Experts of a small language model.
Size: 11 layers, width 224, vocabulary 9687, 34.9M parameters.
Experts: 96 squared ReLU neurons an expert, a shared expert of 128 neurons.
Training: a variant of SOAP for the experts, 281M tokens, 8573 steps.
Below are experts of layer 6 (counted from 0) of a mixture-of-experts language model. Rows are named router (the router's row for the expert) and show model dimensions 160-191. Each number is 128 + 24 x the weight over its row's rms, rounded and kept within 0 to 255. Numbers have three digits each.
After each expert's rows: "comes before" lists some tokens at least twice as common just after its tokens as in all text. This comes from a sample of Wikipedia text that the model never trained on. Tokens count by the router's weight.

# expert 62
router:126113128124131137160143143146159156146099077099135133107145142117152111174121159116122127105104
comes before: "\n", " ", " 0", " 1", " 2", " —"

# expert 15
router:136072138123122121135114132141154149094162116134124094123138159125123145098140110078129130098111
comes before: " the", " to", " a", " that", " in", " his"

# expert 21
router:146074152124122130150123137153140104151119105068161095115103121117105078128163113109142135117133
comes before: " |", ")", ";", " (", "'s", "O"

# expert 56
router:131138167134116160162124114120144151093112114113134114142135151189155119134138127139121120097153
comes before: " |", ",", " (", ";", "s", " and"

# expert 57
router:133104139120095133167123132117161167105154138086121097133122146148125094125117126154193117106160
comes before: " of", ",", ".", " in", " and", " was"

# expert 58
router:120134118083128140129135143076149171093176118147129172134114126133141133113153146188158108106156
comes before: " of", ".", " in", ",", " and", " for"

# expert 54
router:113124122142125090130101149114093131147161121057111141123119105133126139117108128065128130148112
comes before: "\n", ")", " (", "–", "′", ";"

# expert 29
router:121130157129101133119151135126119118146148102129138111144130106119116136143101133107163134084087
comes before: "-", "\n", "|", "==", "The", "==="

# expert 11
router:127094130119118147144142136133120195111168133179133095159146131116122147118146111123132136102113
comes before: " of", ",", ".", " and", " to", " in"

# expert 24
router:098103152146116204098153151119134110104119121139145142145118156150122114139087124122142087075153
comes before: ",", " (", " of", " in", "s", "\""

# expert 32
router:122097105096123102123109130116101125187126127091130139111115134145138122107109137110141120135117
comes before: ",", ".", " and", ")", "–", " to"

# expert 37
router:148126139142109166127148101142108147098114126117165096140167107093133147134126107122141150150112
comes before: " the", " a", " his", " an", " this", " its"

# expert 22
router:112123139103094121126113121126089143130086138113134133127098114150148118088116091117110146147150
comes before: " |", "–", "%", ".", ";", ")"

# expert 10
router:150141143137149129118150149156142127171119146124118107133103143134142145142133156129091129148144
comes before: ",", " (", "i", "'s", "a", "u"

# expert 50
router:130123126108096147147124122086119106135182144107122107154126140145109136113168124118187140119176
comes before: " |", ":", ",", " was", " of", "=="

# expert 33
router:122148108130135131135148120109102110109134142136117163131116087131112109119092123121113129124104
comes before: ":", "==", " ==", " career", " also", "="

# expert 42
router:095099114139144171141143129146102140097118119114124096131142117053092128138131118132136113109095
comes before: " the", " a", " his", " their", " its", " this"

# expert 60
router:127100127119118112112138128099107099179157133134161095140145125126166161148138137128181132109117
comes before: " the", " he", " it", " she", " they", " a"

# expert 17
router:125156112121133101126116127121146097111213128111139120146132059148125193091166135137107095128072
comes before: " to", " a", " in", " the", " as", " on"

# expert 31
router:155106124121117137123121120154170161131149139151127124105162134144102122138122133167131093109086
comes before: " a", " be", " not", " been", " the", " also"

# expert 30
router:161145129107111135108140136115119099126137124073119152140135165145130111126135126117107102117172
comes before: ",", " |", " (", "°", ";", " ="

# expert 0
router:149088109135111121102116099120153187129147127162118134136123151135113145126144116133168125092087
comes before: " by", " in", " to", " as", " on", " for"

# expert 46
router:111127124084132119148124158144106151092091120127116123139130138120136138115155103103087163137160
comes before: " |", ".", "–", ";", ",", "%"

# expert 7
router:107138127105122139117155107144144084170135142163122137141141108100129134096135120132151153134121
comes before: "0", "5", "1", "2", "7", "6"

# expert 18
router:112093143097118104110100136138127141156096101118094167102105095133131128118104079120146139164173
comes before: ")", ".", "–", ",", " ft", "th"

# expert 61
router:112138165144137131126155139120136125105135120069105134135137130148130078148105120104155117121143
comes before: " |", " League", ":", " (", " Championships", " Championship"

# expert 39
router:130150096143127116130108110133138089114097127120121153116154096145124123105197082111098133150155
comes before: " |", ";", ":", "/", ")", "N"

# expert 38
router:121114132098125144131176112136139116181147113144153115178106166099159148106120106120153127109110
comes before: "\n", " The", " In", " He", " It", " This"